config.yaml
n_layer: 9
d_model: 128
n_experts: 192
experts_per_token: 4
d_expert: 64
d_shared_expert: 128
activation: "relu"
moe_layers: [0, 1, 2, 3, 4, 5, 6, 7, 8]
router_score: "softmax"
normalize_top_k: true
routed_scale: 1.0
balance_loss: 0.00543
balance_bias: false
router_cosine_scale: 10.0
router_bias: true
init_std_router: 0.00694
lr_router: 0.000864
n_head: 4
n_kv_head: 1
head_dim: 32
vocab_size: 2048
norm: "rmsnorm"
norm_place: "pre"
norm_eps: 1e-05
positions: "rope"
rope_base: 10000.0
rope_fraction: 1.0
qk_norm: false
attn_scale: 0.177
tie_embeddings: false
parallel_block: false
init: "normal"
init_std_qkv: 0.0607
init_std_o: 0.0
init_std_up: 0.0607
init_std_down: 0.0
optimizer: "soap_variant"
lr: 0.00505
beta1: 0.95
beta2: 0.95
weight_decay: 0.025
lr_head: 0.00958
grad_clip: 2.0
warmup_steps: 200
schedule: "cos"
final_lr_fraction: 0.0
batch_tokens: [65536, 131072, 196608]
seq_len: 256
doc_mask: false
train_tokens: 456700000
steps: 3874
dataset: "wikipedia_en"
Below are experts of layer 3 (counted from 0) of a mixture-of-experts language model. Rows are named router (the router's row for the expert), up (a neuron's input weights, with its number), down (a neuron's output weights, with its number) and show model dimensions 0-127. Each number is 128 + 32 x the weight over its row's rms, rounded and kept within 0 to 255. Numbers have three digits each.
After each expert's rows: a language model's description of what the expert responds to; "gets" lists some tokens that make up at least twice as much of what it gets as of all text. This comes from a sample of Wikipedia text that the model never trained on. Tokens count by the router's weight.

# expert 25
router:102125093105130169118110138137082174126195133128118153140107179148087097125163090102098177104091153193120115107152147143151142155096164070127139117171163096156151164079117141113094151095191148126084128142158133118196056079103136150150179139113087068104129119109114088182156104113072105075142140137140138169086084116118140135130093182169147101140159060154093108148126149035107149142141
up0:146139124139152059106108125122144149121123130078158149136137114167140136122095155149099183079125105141082129122144086208092089104179137125142132125168143155140107155075127176154148117102116128126138109100125155087149109103057077125124100155126124108120089186146201136116144183120106136184184151152136058108115133133094134205184157183116085117118099104115025084146069095113098150151152
down0:157069134067137071139168083168155114044111171162096126069160131148173125111104167182155093165151124139127144076114116100111138155175105147166110133097109095103141114108134163132143087084083107123167132100112085128049129143161147090122070128147086122098135111163109160131136145125141138124245157120117187056093104130151182085132141099172098115149108134132121133122139080159097145137145
List and table markup
gets: " ", " |", "-", "|", "an", "="

# expert 8
router:123150197147136088131141161173193111111148123118079116058077091163153109077151117110133138140155124092127104135153102150094100140082086134142128089169119151098141114111050160205098154172110124138146067113127082139166144086154161117125107141137105079091074130149115090084160142142086061079129074093112150140149151175144132088069103138076108126183113132118166172140126111146120092069156
up0:090119087089092149122111064175137118140141175092105139147073089112129146107181109164098116125125113118067102141066117161166109128144175144164125145162174169136164158184114170162080164130216124070150125097158112126129164160177065102164149196153155113118112100146084147161069151140143115154126095099128158132083141187117161153134212135106159131159135131123146166119118188103118139092124
down0:128136163111094118157096096090133125096153155167062155098152099162095066094094149085146108080110164078153178069073103146137162171131159133114151125042119106113112137177128182074129125054092128085022104058109132150156118138143099175113176108121143110110132121144136100134124146107178173100150089122114114135119096123160084137104145130135125123141128121192113105157180151113140154167169
Latinate stem pieces
gets: "ci", "min", "iv", "leg", "udi", "di"

# expert 36
router:105143180188121092133128119145144161124132127139130160053132089102129106130109127165175065171092095098142124165134137111112125170209114142144132081178137137150088109120117057152107111080177177147124149155149174139170130175104130087124131206073164116103075114097133178122070133109115172139092161163140119179091134145148150082116132120116116150119204167134118152120199187111175107144116
up1:144090109131102124144107137137226148172096071138087163108077174137130119088094161119156101182140111121176137101119160132149167118142174103135180096055123089107156174117092115102136171154119099154177138125122113183098115129177101086158129140112081088132132112133067121133174172106178157113135217119128102144118130077106076151107104177104102091096110090080144061103117130165167114123132
down1:127175065131145167146113100139148121117153131103124088150199112079099136167132133121176192104124133099121119144144109155097138125105133111075106110143130103117123065124103065119148143142118108106121174112144140106151100143083053068070099159151160188131124094099166139109141105155082082119098104154051148095135124155195194037152151171169099098163129127068152117095155117093092119118104
Table row breaks
gets: "\n", "===", "cu", "===="

# expert 54
router:147154104119111155129168150113134095153161135128120180101190086142154165139137173081121160087118173075128136194171119184068102125120071175095162209150111104164137185171133144136036139129121098100131176105158081148109159170118106148132120114175113111106106127164143096098153110127135101093146152118139145156096178131104105139134122113144136189155132143115096137049174081085158149133196
up0:214144141118073169163127124136080137176152131148167115106167090176127179117156096125199121094171138141134177110133117141125180181144162132121125211073130147115111128100121073155126179191116172143166107124166099108156159139142094178120131085072140113097111094119101149134113161159135131175125145103129127144129154134093159111131131146102144175108166067066053096138136144101217128125116
down0:050068120160156106137145151162130142134159144175101128161160162124143128108079110153163164138063126186136137105112121130111165158124158154073097113172093119175107136082139129109089076200150173129151088098141080157079122098172162136083122160131135117144081111112084084115039135111156161161125103126081042112128071071151144142159095118127123116125167194120074119130112131145146148110124
Suffix -ing, totals
gets: "ing", " of", "ation", " Total", "ting", " total"

# expert 28
router:102086067162102124108198116163131154140112105130074141090103121129119115163180137103124093155155098179134097171214157158144066109106104129174116106115128134077096137142169165100159139142066128115127060119099118150065118128151121141135165129124131153126158115131206110137151108064082194105089111109150138152125129129030160183142111080160111122119113134104114132083172118185123142092093
up1:044101111113154128145145109110127145140112087133121122138123167206160130083126092138094120098096143171098128139136145173076093157143117151125134165120124117108121088135087233143061096204091094156143177150115131142149176115161094115128174140123191154162080115182151134125180147119074109122133156148207091110163158108137126151195120167128130151114168146170152124142060122151122131169158
down1:176128067111129131215124105151155074102136134139137116170122102151148139158097104094136226134099163143178089163070146162134073165089154093096129167127137168092126116142141069139161145122166061134112132115123207194178154157108138114096162174183107079089114148126145096108164105121130128151130111099153111096104092152177140117156183147139146175170111085127108190113112113134112148145136
Place and institution nouns
gets: "ation", "ment", "y", "ity", " city", " government"

# expert 51
router:124151107179174069111119148141132126124102117122175161120140132086083101118164084073131094110164154129155109203199153133091126054071126146135117147111110153103132087076163116132125111070111200090156113122149139150091049145097155117112107109129135149122141072134152092167071134072103251147128132120130188130121089090123136160104126133146152127125126116139120174082124136174142098141157
up5:124101121138097089124158174157100105145099130118168088119149138164090106086151094159172112155135109146161131107125068160177196092152142089072114155151166136077144167136118176089103148103103152115142170108131126062094134144084109059121100139098119112173121184144138102094090154086090114134074120121169129101166048115177163137154083089172119116095085084175137151155131118207094101126160
down5:151086188138158170110080109117163086120055161139180098178139129097106119130103181126211137114139208103115085083183136172141119162156161074195156135152085130104141128121109146105109121131132159139163140139185160139133140192089152136096163157143103154100140141142112115105077155093155130117135117115170164163130128111175133177092130115181162169105127143106111176200144137175136112176175
Country and place names
gets: "ia", "land", "a", " States", " City", " Australia"

# expert 45
router:193150084111106154126069130120087141090059134142086170126097115072179141107140114181100147099174124104117125120163064125091116143162150112094173117168147154150144182128126103082183100159089125108097104149150137072138119200167150145096135145130137110062104139170118139158185064110104126130095133129124107090092137130136150182080177078102081150108141181116141153080132133131065119073153
up1:142113128091112149123148133093151090152111075108162177113149096129074113090096068152133119154079130107158112132057148137176148185074200153123140118097109146067206140131129167128171137112092150089073124177112136078154163159118138174117123060111117096137126100101107194129162086142144121099115058132126136076111116138159084155085135197148115133122175189125099125149144155153143098121084
down1:123145153133114181062228105181127122137153083096120103154168135185152088100128147202170137094182087149105115116058084156137193134080138128079164127156145099138129103157177086137142147137117116129114141090144125182172138092101154170091148118115147145082127126102119140092075151090111154075157097130098158123121159115077149172122063159135137141095115101138172099137190137145093139087150
s and vowel-s pieces
gets: "s", "as", "us", "is", "os", "ga"

# expert 47
router:142080109099123143087165165099122132043069127134130172073163137111185097118202081146141143089144220136197122179111127093131145100143101118136136120077155136163142095071084147133070115149125099103156131132105096107170123125105112075129156208110185174117124157127117083094098139166102100101083123071108167094087140134152060127119099155126153146111130157131141142088111139165142121132151
up0:076139126135122087158179152101116142127112133104112114194139152156120101040099165112127106158131143161139111130114071070104112067138118162106021122137108140107112158108080135152150111165109125150123126137102082116139140102147158190084098086080113151221118133149099136126106130130135098094071148165110194065111151139151119156115107164094172142110180083118101147167144085105056129109121
down0:127110108133122141103109145127087158127058119091121118149096182042109159102141087052103121102086169113134102127131112147099119096146160119152123081143190190125153135167114142053081170163132136147089130147159072101238157117097099115168081122094145108064119164102106151107111121132099164138094135128174117180143111177091122156107143191077096129143110135105106140158122158162103148096119
Sub- and other prefixes
gets: "ub", " sub", "ta", " pro", "ab", "ib"

# expert 56
router:160185172158158094047084168218165123144102159163153191085149127131133112136174112147239129121095132122099173122088177110127128080122128126168071113133121111152110133080154098186137113110179132071107127177118090142114056117070142079135150093135096140136115092166143105127094130108108087129174156148075136157141165117114138149088094108142157107155121146101149142152101097120138149146117
up5:148172112081128118095048102143113069140093126141118126135142096154098174105119149080142166116113116062155102186083161142172100173148152085150160137167127075089133098141173058141118145082143134085101148162129082156162106133150143154157142088120081138099067089109105067150121149132118095142069141109134109069164112172158138195147191169163090157123159139142093088104128145182152143144125
down5:154156114143104149103121117147137138160144139114108074188176116152115126153133134098113100110133137116121092090106148165103122143200143212103103151161076094091109091154100136142104173093196118087105102124041128161155078103101117082109111114111161111161076128224143090120053123153106150084104112153076145109150175125107136101154156135097127113120145166101156149155107100165088190147062
Foreign name endings
gets: "ch", "k", "z", "ak", "ard", "f"

# expert 14
router:134120094126146137136141126119128121127135135111082141120100114113128142146151090114124105128100131112157149125102182114092008160108122134159130095170166188152094115091132147084108154097128141151096157109152139101135119158146112229126078093082092110140121164118063073173185125084177126075060163089087115081110118097095153115147208116098079158101138154124072137146128174096117142139183
up5:160131138164066093149118121103172124142100111173155158120146146205166168122070155171075140126125127050169120105048091046140125163139217154130168123070094131140095094129171134173153162113050098156112102126213130140092112132138144155162106106091166133110120101182131125149160129138179091108123104121173156119115130140115117097081134145144144134090114142098103135111115101137141100117091
down5:109151130115154080160138094113149078128134125140130162091169179133132110116169198138108101117155132051070145098136171124110155129092144133144145073103159078115150116087161122146105105114162112158120044145145214117145154054155096102169120154106143086133151118140218092129100119142077092136184144155109080096098182112093142130167139136116148167177181117121144128101127116161194145158099
Section headings, layout
gets: "==", "===", "\n", "S", "====", "P"

# expert 2
router:113143144113075083111115137083180107112173114146135174064097154123122140090123125120085140139172152156113114071151100153104183181120076181144163150131149113096133115107084086204150100176110145198130104134127063113189111152144153061112171161127166095172131186151144179142128167108098187115137067143127118111113142131117146137120137105117081133152126118157169066092203115118112152124169
up6:132107103130143063134174123123116154147111144155114117090116086114103165146185185157147157141115156112115122137120118073123141088134104131143106126154151099136145133098107132091111066110166178162131213156171122195150192154075180123131141163099187169128102121142125098150060176147163152141190138158183175166129102099092165109126118135051153127121106217120135075110133119133080095112156
down6:110110107129103119111185067118110150174141153153130140103127151087166132109099112123136124178105155111127116148067167130117126076060119152196170112110128155057082140088160112126079115094178136169094158126127090138167113155072101155070101146145091106154099116136137078153067148147092182131128089119135126055144173110132162173139147154084163125139152134093124077161105155158042121158188
Mid-word Latinate pieces
gets: "ur", "vi", "par", "ul", "ci", "ol"

# expert 19
router:107113139188103066106170136158100141091084145119126089091152144062088056078158107139121190102138118071126135161130120177100111170116210139157080141117151135134082145099128156120128146158150121131106115152169086077105141110098118142180107157159119152133118090121151124148129071115120114162126185120103184164155104075106149086103203142163140125115139163165080155138130100092092203078160
up0:176144193126104143143131126175198132143155164116153085101101131136108119144194148117150118076122126087120112086144137145119113173133168120069117141134083103098138068103061124135143184049194124124140135176087101138128153152172091116141124179134163156181133119099116097129103106122111184166107163121026120137087135176067181161119122132172166124079119088115131121112119150079110091114142
down0:126086106160166119113143190000134138111165123121121132135111154179127145109082148117097125094136135112146095186179100122144157087100152178063080165119129122128144126061129149154130190067106145069123131125128175149088128151081145172125136131200152084140135099138111124099121074091106132101154181118121145087079113059105163146139092140110162110151107148128154094147167099142164127108128
Mid-word "us" and endings
gets: "us", "ish", "ach", "old", "sh", "way"

# expert 20
router:146097105076189107148169116077122117134150113160129126093214119186142095190175109112174098169060057090150139125159139137128121173150125160099120144129113226086124075080117085175124105118128153098077136093056157166116090135130112112128100104099154134155121098088150129141164099103115121123172100130129149108122120126189149165106184080131176163122112118112177162165093133121098119130116
up1:077097117156147182129166068150101101192095131174109197088198085091124151121085125135178120096155124114140114145129106090105107124163116123149121168147154079091132169212108147100119151142121103084164123134094113126079115137190132035121197175119133098132149123133121124115125121128101107100148185104167165114169085112141101165164135086137105153120127145226151166142134166111149101145139
down1:169109169067192132187083135170170103143074159074120125125122193099143037133109123135104103097161070094108116136101142153118116158101118077162166130107124160092153135097137101124085172095130126168070148135093117142155112165079120192112138096123075125189115092122163162095135081121116076165141128057111133146128130101130108072146129095110184100136158131122160122160126103172084161093110
Closing brackets, quotes
gets: ")", "\"", "),", "]", "}", ","